Below are experts of layer 2 (counted from 0) of a mixture-of-experts language model. Rows are named gate (a neuron's input weights, with its number), up (a neuron's input weights, with its number) and show model dimensions 0-63. Each number is 128 + 32 x the weight over its row's rms, rounded and kept within 0 to 255.
Before each expert's rows: "comes after" lists some tokens at least twice as common just before its tokens as in all text. This comes from a sample of Wikipedia text that the model never trained on. Tokens count by the router's weight.

# expert 61
comes after: ".\n\n", " |", " (", "\n\n", ".", "-"
gate0 [149  89 131 137 183 133 162 139 102 102  71 112 106  64 152 119 122  99 144 116 157 141 116 168 106 145 122 117 138 104  87 174 120 125 176 175 120 119  89 185 143 124 119 139 115 113 168 170 130 139  70 128 129 129  71 139 126  96 141 144 190 188 207 126]
up0 [ 96 139 159  91 105 187 100 136  76  91 134 130 107  85 125 134 167 155 233 141  92 139 115 120 126 111 121 117 118 106 126  84 119 161 176 187 133 122 127 161  88 138  78 122 145 119 159 132 131 124 110 136  83 154 161 155 167 120  90 143 218 125 154 125]
gate1 [178 189 118  75  72 156 106 140 112  77 134 119 118 160 156  77 129  88 163 133  64 110 139 101 102 140 103 117 108 121 130 167  79 116 163  89 117 150 157 138 124 141  69 140 165 165 146 154 149  48 111 102 217 115 125 105 105 121 113 111 151 109 134 166]
up1 [127  91 132 172 173  74 192 114 136 141 126 112  96  75 146 157 143 138 120 129 129 137 126 137  85 122 118 106 149 143 101  91 130 133  95 121 138 116  49 126 143 143 126 155  79 114 164  84  81 163 136 137 116 161 145 176 157 132 153 139 139 160  93 135]
gate2 [126 157 119 125 148 136 119 116 124 133 127 148 148 167 149 103 158  70 142 115  75 125 110 131 102 154 105 104 136 173 104 120 143  87  88 131 149 154 150 112 205 112  92 194 130 127 149 128 112  91 112 197 136 112 105 201 123  94 117 146 124 122 132 102]
up2 [144 136 104 120 108 110 146  96 123  95 132 173 127 174 139  79 115  57 201 143  96 111 109 166 122 100 146 126 106 162  80  90 143 111 123 119 176 148 122 122 158  90 138 158 102 145 134 103 134  96 125 195 155 132  84 190 163  69 134 123 128 119  83 119]

# expert 89
comes after: " the", ",", "-", " and", " of", "."
gate0 [160  73  81 128 134 118 179 101 138 137 131 126  86 153 145 165  90 157 131 169  92 241  88 108 101 150 156 116 134 144 127 118 128 137 110 121 124 113  94 153 198 105  59 126 159 104 121 124 155 143 104 144 212 168 118 162 150 131 175 120 174 150 152 137]
up0 [121 120 144 173 111 168  69 101 131 185 124 120 167 185 171  46 156 162 148 104 129 104 127 190 132 158 150 121  97  78  92  96 110  79 113 135 105 127 132  95  69  88 125 113 107 140 174 125  99 173 199 121 108 113 105 116 165 138 126 125 108 134 164 156]
gate1 [156 132 114 134 135 113 181 156 124 125  89 146 103 168 150 134 157 129 156 101 133 170 159  91  79 133  86 111 158 123 115 161 111 162 146 144 148 135 120 142 150 132  81 112 114 174 166 104 114 149 128  98 188  94 156 174  48  93 173 188 118 124 162 166]
up1 [140 141 146 149 172 142 132 176 165 116  94 118 116 169 144 143 133 111 106 137 141 127 167  65  84 137 137 121 156 100  91  97  77 174 135 151 141 121 170 148 122 154  80 115  83 167 173 109 162 162 106 120 174 110 166 183  60  92 110 161 156  71 124  92]
gate2 [191 101 117 115 195 120 124 128 128 145 138 139 131 151 176 135 125 159  58  99 147 177 187 116 159  92 111 192 127  71  96 157  69 100 157 165 146  98 110 112 147 165 152 133 116 170 128 166 171 148  58 169 175 105 176 160 111 134 127 125 126 129 162 144]
up2 [126 112 128 127 176 119 116 120 154 158 131 150 101 168 121 150  88 128  42 124 147 132 144  77 171  91 124 183  88  93 107 135  82 126 138 147 194 104  71 102 143 183 187 131  92 120 131 143 192 134 117 145 185 132 149 151 119 102  95 146 134 107  72 127]

# expert 7
comes after: " of", " in", "ing", " to", " on", " is"
gate0 [116 174 124  99 137 103 177 168 122 135  98  93  81 139 116 168 123  54 126 110 125 146 157 125  85 115 135 117 144  99 126 123 139 153  90 109 191  67  98 137 155 145  97  98  68 125 151 157 145 194 129 153 116 165 109  95 139 121 147 142 134 176 132 115]
up0 [120 175 183 140 108 155 118 163 106 147 153 195 171 113 114 146 151 134 129 175 155 163  64  80 153 161  97  95 146 179 126 129 107 108 168 135  98 105 129 135 104 133 151 155 101 158 158 141 119 166 129 135 147  72 168 166  91  96 138 153 150  92 157 101]
gate1 [105 129 183 119 148  77 109 154 158  90 127 145 174 166 130 170 156 106 145 130  89 124  81  65  85 158 149 135 125 129 130 134 120 174 134 176 113  78 121 107 116   4  96 113 126  99 118 130  77 166  97 128 131 157 125 131 135 165  92 151 145  78  94 141]
up1 [ 96 120  93 115 147 123 125 112 126  92 152 143 105 117  93  96  67 141  62 132  82 151 174 127 127 115  98  73 103 126  29 109 122  99 124 126 146 155  90 143 108 158 149 154 136 113 140 122 176 131 136 122 128 209 113 186  62 113 116  95 124 167 123 124]
gate2 [167 154 122 111 127  74 101 135 146 108 115 117 108 148 152 212 136 142 152 111 140 112 176 171 105  94 129 114 120 159 118 110 111  61  74 130  53 117 150 162 139  73 138 128 153  93 186  90 141 135 165 127 129  94 120 143 105 110  99 170  95  78 156 147]
up2 [ 57  95 162 118 140 132 150  64 102 129 140 181 142  85 116 105 111 116 114  98 125 151  84 110 178 162 141 166 121 101  95 126 120 195 195 130 193 120 124 128 149 127 100 176 151 173  74 173 118  97  96 156 104 176 160 136 138 121 155  83 152 155 147 108]

# expert 77
comes after: " ", "–", " (", " $", "_{", " −"
gate0 [135  84 106 105  94 130 110 133 161 118  65 131 123 110 140 160 142 159 164 112 128 133 119 198  74 132 115 100  61  88 146 136 148  69 130 108  88 136 196 111  99 120 140 148  91 116 121 146 131 141 142 142 125 103  81 132 157 118 173 131  92 184 131 163]
up0 [193 104 146 123 105 170  73 110 118 130 104 232 117 118  99  95  78 137 161 153 124  74 115 151 141 147 124  95 116  79 133 107 160 158 137 111  84 209 162  73 130 132 120  98 150 113 153 188 102 152 132 128  81 102 150 104 157 145 166 157  72 205  78 138]
gate1 [159 140  91 135 124 144 107 112 123 142 104  87 165 116 133 127 183 120 219 159  92 161 108 188 139 169 116  80 147 129  99 195 156 129 150 111 114 209 131 167 149 142 168 153  67 149 121 122 111  85 149 125 160 215 110  97  84 101 167 115 129 157 150 124]
up1 [ 95 111 150 120 130 128 132 108 123 137  82 121 146 133 139 123 167 111  48 132  81  90 161  80 143  85 134 152 121 181 126  92 145 153 113  81 150 158 155 139  95  84  94 146  81 112 186 164 122 151 114  83 178 114  91  83 164 201 106 142 133 121 125 129]
gate2 [173  91 115 130 123  70 151 165 125  91 129 158 136 146 122 130  96  53 121 153 129 116 171 123  90 197  62  85 160 141 101 129 112 148 196 100  89 119 149 176 143 106 102 180 123 151 144  74  84 104  99 132 125 106  94 171 123 115 106 123 105 146 137 137]
up2 [ 83  83 176  87  63 153 137 168 129 135  68  84 157 158 164 170 189 147 114 102 119 168  99 115 112 132 112 178 143 134 160 120 171 127  96  97 104 149 132 140  97 171 160 108  98  86 129 107 166 103 122 130 116 155  91 165  98  89 162 154 159 106 129 174]

# expert 49
comes after: "-", " (", " |", " \"", "==", ","
gate0 [145 157 117  80 137 122 180 120 138  33 113 102 149 163  89 113 106  76 155 110 131 122 125 143 107 114 110 119  72 144 113 106  87  95 125 163  83 127 171 105  94 150 105 121 128 184 147 133 124  73 113 202 119 177  91 134 124 150 157 172 159 166 116 139]
up0 [111 123 163 113 127 161 153 136 148 100 140 116 144 143 111 113  71 116 105 156 158 122 133 135  88 126 133  99  84 157 136 113  95 131 182 169 131 139 181 135  86 128  65  85 168 160 114 113 137 139 115 177  89 154 141 149 140 142 174 204 165 177  85 127]
gate1 [136 146  73 131  98 139 117  92  97 127 150 113 149 100  96 169 134 165  55 120 129 127  71 120  89 126 129 105  61  83 145 143 149 104 146 147  93 136 162 171 164 136 124 117 100 134 194 135 128 139  83 169 144 143 116 113 127 135 130 181 205 127 175 104]
up1 [114 109  84 137  58  97 141 103 129  97 154 109 154 151  91 115  53 125 105 106 114 105 138 133  81 102 128 105 139 145 171  87 153 109 172 170 144 155 149 154  53 171 205 103 125 159 188 105 141 104 126 141 130 104 130 106 134 106 135 116 126 159 124 138]
gate2 [188 141 120 116 104 113 159 154  90 133 159 131  50 101 101 164 143  93 147 100 163 135 110 214 162 126 161 155 121 122 153 140 147 106 211 117 141 100  80  90 130 136 152 142 108 100 180 128 110 120 115 152 138 116 127 136 176  96 170 131 174 144 125 122]
up2 [ 97 123 108 121 132  82 141  96 142  71 117 129 208 159 111 104 116 164 132 129  93 117 109  27 113 158  84 178 183 119 104 132  92 137  77 129 117 130 214 135 127 143 143 125 108 146 131 149 133 101 160 158 155 103 108 161 129 118 121 166 103  73 137 173]

# expert 95
comes after: "A", "E", "S", "I", " M", " S"
gate0 [126  78 114 118 159 138  74 125 122 129 174  93  43 112 146 152  63 148 206 132 160 211 127  97  95 171 132 133 118 146 138 165 133 111 139 138  97  76 110 101 124 148 169 185 121 110 114 130 103 146 143 106 100 151  62 147 176  80 128  80 128 162 122 168]
up0 [142 127 107  93 168 132 128  70 118 154 142 131 121 107 164 159 119 127 131  94 177 164  47  63  65 136 145 162 140 101 141 100 180 120 120 178 127 128  60 116 136 134 106 176  96  93  77 133 100 107 137 127 133 147 109 109 179 102 117 143 154 117  79  90]
gate1 [163 141 107 179 125 186 132 136  88 156 108 125  63 100 151 101 166 108  86  96 130 118  75 136  91 171  72 153 160 110 148 168 171 123 140 138 183 211  93 157 133 155 107 100 140 149  76 156 110  77 101 127 132 145 135  91 167 119 191 114 126 131 153 130]
up1 [ 56 113 119 116 118 153 114 142 136 115 100 165 170 139 130 151 128 164 131 150  98  80 134 152 135 140 123 168 111 162 152 100 154  86 118 127  99 104 182 122 146 144  91 165  72 128 159 132 150 137 149 132 133 129 144 111  73 148 161 151 117  87 115  66]
gate2 [194 190 121 108 135 126 165 177 172 181 138 117 166 133 164 155 130 109 157 123 136  77 145  81 131 153  64 139  86  83 136 136  82 109 197 155 172 143 103 144 145 103  81 114 131 103 133  92 160  73 129 137 179 127  95 210 152 118 156 187 169 140 165 107]
up2 [106 107 128 172 115  67 162 164 104  85 126 114  93 127 161 142 106 100  77 101 130 115 153 170  97 145 158 101 152 150 158 134 148 160  80  81  93  79 166 109 122 138 191 184 126 236 120 169 127 125 143 101  81 124  90  94 180  88 100 136  74 169 164 154]

# expert 17
comes after: " ", " (", "–", " the", " is", " was"
gate0 [160 149 114 117 119 137 117  93  90 111 122  98 135 188 133  78 109 179 171 122 147 120  92  91 112 183 135 138 188 154 181  83 171  80 101 127 127  78 157 159 127 142 164 128  95 120 148 169 143 143  75 145 132 203 171 139 140 110 167 127 141 159 152 171]
up0 [113 165 111 158 187 165  82 102 141 153 124 132 105 152 112 119  88 186 150 109 130 144  80  84 136 173 160 123 142 179 100 104 144 114 151 125 179 131 158 122  99  57 152 124 178  93 143 139 141 186 161 152 101 145 156 129 162 120 140 132 129 150 129 174]
gate1 [112 122 174 123 155  75 166 122 138 106 137  88 154 177 153 201 105 107  94 130 105 198  75 132  84 103 106 115 142 111 171 106  27  91 158 119  76 145  83 170 121 132 176 135 116  98 105 158 118  98 107 167 115 109 159 127 152 131 151 134 117 156 138 147]
up1 [117 125 156 138 118 162 150 121 144 160 177 159 127 106 134 162 114 151 159 122 147 196  57 152  79 110 154  93 150 123 129 111  44 117 205 121 106 109 111 126  92  75 104  79 153 125 118 136 121 152 156 154 105  68 157 137 111 148 122  98  97 158 126 107]
gate2 [132 143 122 126 123  74 100  75  73 144 152 166  91 150 135 118 145  88 104  95 121 195  63 155 131 129 104 118 150 150  74 186  87 141 220 104 167 174 148 132 128 161 145 127 141  92 195 122 105 117 123 111 152 103 136 123 183  86 115 181 130 175 108 144]
up2 [114 138 163 149 120 159 124 138 131 148 193 133 124  99 135 104 134 133 157  77 123 170  74 128 147 130 161 107 138 114 108 147 109 173 183 113 100 127 118 151  77  89 115  82 158  87 147  83 135 131 125 147 112  86 137  56 159 163 107 105 130 136  60 115]

# expert 14
comes after: "0", "1", "2", "3", "4", "6"
gate0 [175 153 124 125 130 101  94 105 139  82 180 162 139 119 153 123  65 118 114 138 156 193 148 123 132 127 158  95 106 126 158 141 145 133 119  80 171 134 125 172 108  93 137 102 131 155 156 144 160 124 188  96 113 118 102 193 158 148 117  97 183 111 126 151]
up0 [132 162 165 118 133 132 176 118 131  97 161 133 119 155  81  76 119 146  52 153 125 108 112 122 156 179 185 147 128 170 113 145  81 118 151 154 176 145 115 118 135 119 104  81 143 105 151  85 138 160  73 174 154 167 103 129 135 115 134 161 164 123 161 121]
gate1 [157 167 125 110 115 160 154  90 165 115  73 171  75  99 133 115 108 119 116 108 152 123 151 108 163 125  94 148 136  78 134 188 152 159 175 202  70 107 154 104  52 105 119 113 166 129 138 211 149 120 131 105 132 118 118 108 115 120 139 124  79 161 159 172]
up1 [172  92 117  85 104 131 144 106 154 137  72 117 101 109  92 135 211 137 124 116 141 136 129 172 123 174 124 138 167 110 169  86 125 129 146 173  99  91 129  88  95  74 163 130 136 151 122 163  83  91  81  99 153  62 108 135 181 134 147  98 131 189 148  88]
gate2 [147 106 108 178  40 145 119  80  97 148 131 102 119 110 100 146 189  79 143 114  94 152  64 104 150 151  91 149 133  72 118 152  31 105 171 113 145 163 127 162  86 113 155 171 104 144 196 184 143 128  86 135 147 109 135 195 138  92 114 175 159 142 108 164]
up2 [157 130 172  99 197  83 159 147 138 124  86  89 163 155 138  99  97 113 106 126  96 123 139 108  73 118  96 137 131 117 153 141 145 123 109 100 101 104 133 103 154 162 125 123 105 157 127  86  76 137 225 141 146 139  87 131 134  98 139 118  92 173 155 130]

# expert 76
comes after: ",", " |", "-", " to", ":", " due"
gate0 [141  76  66 123 149 123  88 144 106 138 151 194 127 156 152 131 145 157 177 109 105 113  63 133  73 140 123 143 120  73  87 155 144 132 134 138  95 152 149 164 105 117 149 166  78 135 155 144 107 195 132 118 182 132 129 136 160 143 129  84 167 153 139 115]
up0 [134 170 111  90  84 113 188 175 114  79 136 106 115 128 139 106 139 114  94 120 103 167 185 182 193 151 151 142  99 155 130  73 119 133 155 118 169 128 102 125 132 172 153  74 133 133 150 108 100  83 137  94  75 143 126  86 103 121  97 170 116 132 106 143]
gate1 [118 128 123 149 156 102  96 143 111 145 138 140 136 153 108 157 143 132 157 136 148  90  97 141 147 128 156 159 159  89 182 112 158  88 166 148  16 143 163 160 221 167 130  69 103 109 147 124  96 112 148 140 169  93  17  85 142 175 117 118 116 117 115 131]
up1 [133 126 110 131 173 105 155 112  92 108 137 139 150 143 133 144 105 154 108 184 111  96 136 144 116 105 140 189  98 102 131  99 184 158 207 164 127  98 122 113 164 104 178 115  84 152 146 141 105 191 107 134 113  65 128 141  93 114 102  68  95 145 103 153]
gate2 [134  52  58 170 101 118 142 165 143 121 124 168 158 139 134 131 123 118 126  94 128 143  80 146  77 135  95  93 115 153 129 123 151  94 191 154  82 107 108 187 133 127 156 190  90 191 123 171 112 128 113 170 163 143 106 126 138 136 132 113 193 126 165 183]
up2 [105  91  92 136 101 155 160 113 171 120 148 160 101 115  97 133  83 170 150  90 133 122  53 153 114  93 120 156 130 149 107  83 183 139 186 169 167 122  94 208  86  85 148 152 141 161 121 158 104 134 117 159  90 103  66 138 129 172 142 114 179 113 103 151]

# expert 74
comes after: " of", " in", " at", " for", ".", " with"
gate0 [178 138 114 103 114 146 159 180 119  90 189 151 110 186 132 167 128 132  25 117 132 118 144 154  93  93 125  70 137 174 142 119 103 121 101  93 129 121 174 187 189 154 117 114 106 120  80 139 130 159 118 149 173 104 192 108  84 118 116 144 101 108 145 125]
up0 [109  98 109 133 126 137 126 115  89 134 143 151 115 119 156 104 188 138 158 119 132 158 146 102 184 113 145 121 217 126 184 123 129 115 137 154 129 121  59  79  53 130 164 177  75 125 103 111  94  89 108 123 125 183 109 122 169  98 139 133 111  68  91 156]
gate1 [139 126 146 140 178 128 144 163 156 133  98  81 170 174 125 132 130 125 151 108 131 137  36  97 127 190  66 134 152 136  83 179 151 139  82  95 136 141 131 101  94 159  89  86 108 142 208 124 162 147 127 109 100 140 147  87  82 155 107 139 124 151 136 168]
up1 [180 172 171 149 185  73 141 187 155 167 103 108 144 132 121 126 123 183 101 175 152  82 128 141 108 155 113 116 127 143 140 195 145 155 100 105 145 151 159 124 161 161 118  98 104 116 212 138  84 103 152  86 133 173 128  89 183 154  87 137  73 108 128 131]
gate2 [175  63 100  67 154 149 123   5 135 147  98 104 154 155  93 171 188 140 154  78 133 135 100 112 114 153 116 122 181 128 114 115 127 115 116 158  92 179 128 169 143 103 110 126 105 136  82 109 109  81 124  99  84 215 118 190 144 137 112 169 147 148 185 147]
up2 [110 141 119 114 151 110 106 120  78 167 159 178 166  70 125 167 134  90 111 135  80 117  91 130 159 141 205 109 101 147 130 171 139 159 152 121 185 125  79  90 174 113 146 138 154  95 181  74 113 129 129  93 147 108 164  86 181 131 147 144 128 150 144 144]

# expert 68
comes after: " ", "–", " (", "18", "17", "16"
gate0 [128 113 155  82 128 123 174 164 120 126 149 107 179 132 137 117 127 155  68 120 116 108 216  91 113 165 133 155 130 108 187 142 102  78 117 116 134 125 134 129 149 146 142 130  73 128 117 132 122 134  93 142 160 109 208 147 184 117  94 176 133 147 138 138]
up0 [121 137  84 143 112 108 139 133 122 132 113 167  81 112 167 135 152 107 185 112 136 136  67 126  73 114  91 130 176 149  80 131 202 194 194 119 132 179  89 156 105 133 142  95 134 149 123 102  75 145 109 139 103 103 100 122 109 111 198 157 165 157 133 120]
gate1 [135  88  44 112 104 120 149 107 134 142 111 135 168 166 138 158 139  80 141  23 113 149 153  88  93 136 135 103 134 136 124  74 130  78 125 128 158 156 121 103 176 119 145 125  96 135 183 139 140 145 121 161 130 145 139 198  90  95 165 101 147 169 153 138]
up1 [ 87 107  92 118 130 201  99  85 167 143 131 127 165 154 110 143 138 116 178  61 156 143 153 165 177 132 174 103  94 190 132  62 131 110 135 129  83 140 198 130 173  98 152  90 103  79 137 113 134 152 150  83 114 158 121  97 113 153  84  90 134 122  91 105]
gate2 [162 117 131 102  70  97 189 155 101  59 137 103 102  96 142 159 130 121 153 153  80 117 162 129  91 140 129 151 119 134 174 137 129 145  96 110 197 170  86 158  79 189 120  95  80 112 205 123 131 164 101 205 138 153 141 135 122 124 159  95  94 137 118 127]
up2 [ 91 122  87 144 149  97 144 145 123 134  67 152 124 162 166 128 182 141 141 105 131 138 158 104 129 132 111 128 145 108 146 143 152 133 177 124 100  89 141 169 174 134 102 178  81 184 108 172 100  90 143 102 194  79  74 179 126  84 149 143 183 171 197 158]

# expert 27
comes after: ".", " ", "–", ",", "-", " ("
gate0 [125  87 173 124  99 115 155 123 114 152  69 154 142 128 107 202 164 127  46 148 129 111 182 130  88 133 157 133 132 118 146 100 182 122 109 122 113  91 141 108 103 138 102 132 107  85  81 112 116 141 114  81 118  96 151 144 115 164 157 144 127  98 100  89]
up0 [101 137 175  83  93  78  98 126 128  94 153 124  42 161 119 137 141 177 158 165 105 101 137 134 149 148 133 142 182 111 140 114 138 159  89 145 122  97 136  88 127 184 126  75 131 140 165  72 158 140 101 179 104  70  88 163  94 186 119  69 107 164 118 111]
gate1 [168 115 152 121 146 109  75 181 113  72 121 140 106 118 130 154 109 136 193  64  86 192 183 153 166 170 157 116 102 135 169 131 178 165 144  87 158 173 148 106 129 154 194 112 157 174 145 157 131 150 126 131 145  74 131 123  93 121 160 102 148 179 139 144]
up1 [120  90 199 116  95 130 106 219 132 100 125 154  96 106 128 122  84 143 146 119 129 168 142 138 153 157 157  77 126 137 113 156 192 194 121 145 128 155 168 143 100 108 173 102 132  80 106 109 154 180 128  99 122 139 104  97 137  98 114 130 146 128 109 162]
gate2 [188 126 139 157 100 152 103 147 139 112  99 117 123 167  95 130 112 130 171 135 144 158 102 141  85 132 111 183 141  85 180 170 141 131 128 132 109 114 165 125 132 120 106  64 130  78 205 131 113 134 114 128  99 106 140 102  98 141 143 178 199 131  98 136]
up2 [146 117  90 163 124  70 169 127 101 151  81 143 196 112 154 174 135  91 124 139  96 134 174 145  94 155 183  93 140 137  66 106 146 123 155 112 158 143 115 144  82 111  77 100  69 120 131 172 140 102 149 123 148  61 137 137 139 108 122 139 153  98 142 164]

# expert 65
comes after: " B", " K", " W", " M", " F", " H"
gate0 [155 162  42 201 142 108 132 101 126  78 173 101 104 141 117 137 139  96 148 193 138 135 132 136 181 117  94 196 156 102 110 126 163 166 122 136 114 184  92 140 116 162 150 170 141  98 176 156 114 177 150  96 105 155 139 115 110 158 141 158 134 148 211 114]
up0 [ 83  91 132  93 139 120 118 129 138 129 132 113 154 136 134 130  84 158 105  70 118 108 112 117 108  91 164 103 134 163 125 121  69 111  88 180 152  94 180 131 152 152 123 106 131 222 110 142 121  78 141 133 162 118  80 167 143 143  78 113 115  34  64 106]
gate1 [125 108 118 166 129 127 110 153 108 144 122  95  92 167 147 114 133 137  86 134  90 133  88 162 184 166 104 147 128 128 118 111 102 142 112 150  66 216  94 169 119 124 112 134  96 220  79  81 162 116  79 137 121 108  77 130  43 129 126 106  95 132 133 148]
up1 [142  79 166 124 136 117 132 107 106 114 134  87 155 101 100 113 151 143  75 138  94 101 127 181 180 151 139 131 132 131 124 124  91 200 132 143  96 164  99 111 119 152 141 117  89 219 157 107 118 112 111 201 106 122  99 138  67  84 143 129 126 178 106 103]
gate2 [212 149 126 127 137 106 166  96 152 125 127 103 141 115 172 193  96 136 139  82 185 145  91 116 154 163 143 119 173 121 165 201 145 159 158 101 134  75 184 126 151 125 131 165 140 101 136 115 131 179 122 172 153 143 148 114  85  98 156  94 124 116 116  82]
up2 [115 128 157 118 214 112 162 133  99 165 119 151 134 128 164 181  90 159 138 124 172 145  90  81 141 120 119  88  56 201 135  93 174 136 159 125 176  98 159 128 127  97 123 146 163  99 129  71  82 149 144 170 151  86 158 140 125 178 151 111 136  85  86  46]

# expert 5
comes after: "-", " the", "|", " a", " and", " was"
gate0 [140 133 141 109 126 108 168 106  65 153 113 130 128 101 105 147  93  97 128 127 133 161  89  81 152 134 107 121 118 128  89  95 157 126 128 122 102  80 100 174 123 159  49  94  81 123 161 180 138  96 147 120 113  90 142 100 153 150 159 149 123 125 112  80]
up0 [126 155 153 178 156 152 134 162 130 131 120 110 110 217 145  76 143 151 120 130 149 106 117  97 177 144 125 126 131 130 159 171 100 146 104 141 142 181 131 173 105 172 184 148 107  95  98 113 123 214 123 138  84 121 142 141  99  65  85 142 138 135 124 211]
gate1 [100 109 121 152 145 143 115 179 100 165 119 142 176 127 122 129 135 101 255 153 123  85 116 136 143 106 136 125  85 105 153 129 139 106  72  68  66 119 125 111 152 165 135  62 154  81 168 143 112 175 132 157 138 109  95  82 147 125 143 169  69 141 182 124]
up1 [112 100  55 113 158 151 149 147  69 130 116  84 108 139 135 122  95  99 129 115 188 126  72 165 167 108 132 116 139 127 123 103 128 104  36 131 113 123 178 133 119 101 101 114 148 145  87 144  84 149 172 146 134 123 104 100  96 100 116 128  90 155 167 128]
gate2 [128 137 121 107 149 173 156 134 166 113 157 172 108  82 174 135  91 139 170 115 139 161 167 143 101 120 102 200 106 138  95 172 164 129 168 124 105 148 145 177 106 140 145 168 133 124 141  91  86 104 114 128 107  79 112 138 127 107 139 107 156 153 142 155]
up2 [136 120 178 123  88 135 119 139 186 124 174 153 102 138 182 101 136 188 118 100 135 149 183 158 133 128  97 130  99 126  75 122 153 186 194 119 133 134  83 100 128 125 114 134 152 143 119  92 146 102 161 143 146 149 128 130 136 124 106  88 116 158 151 123]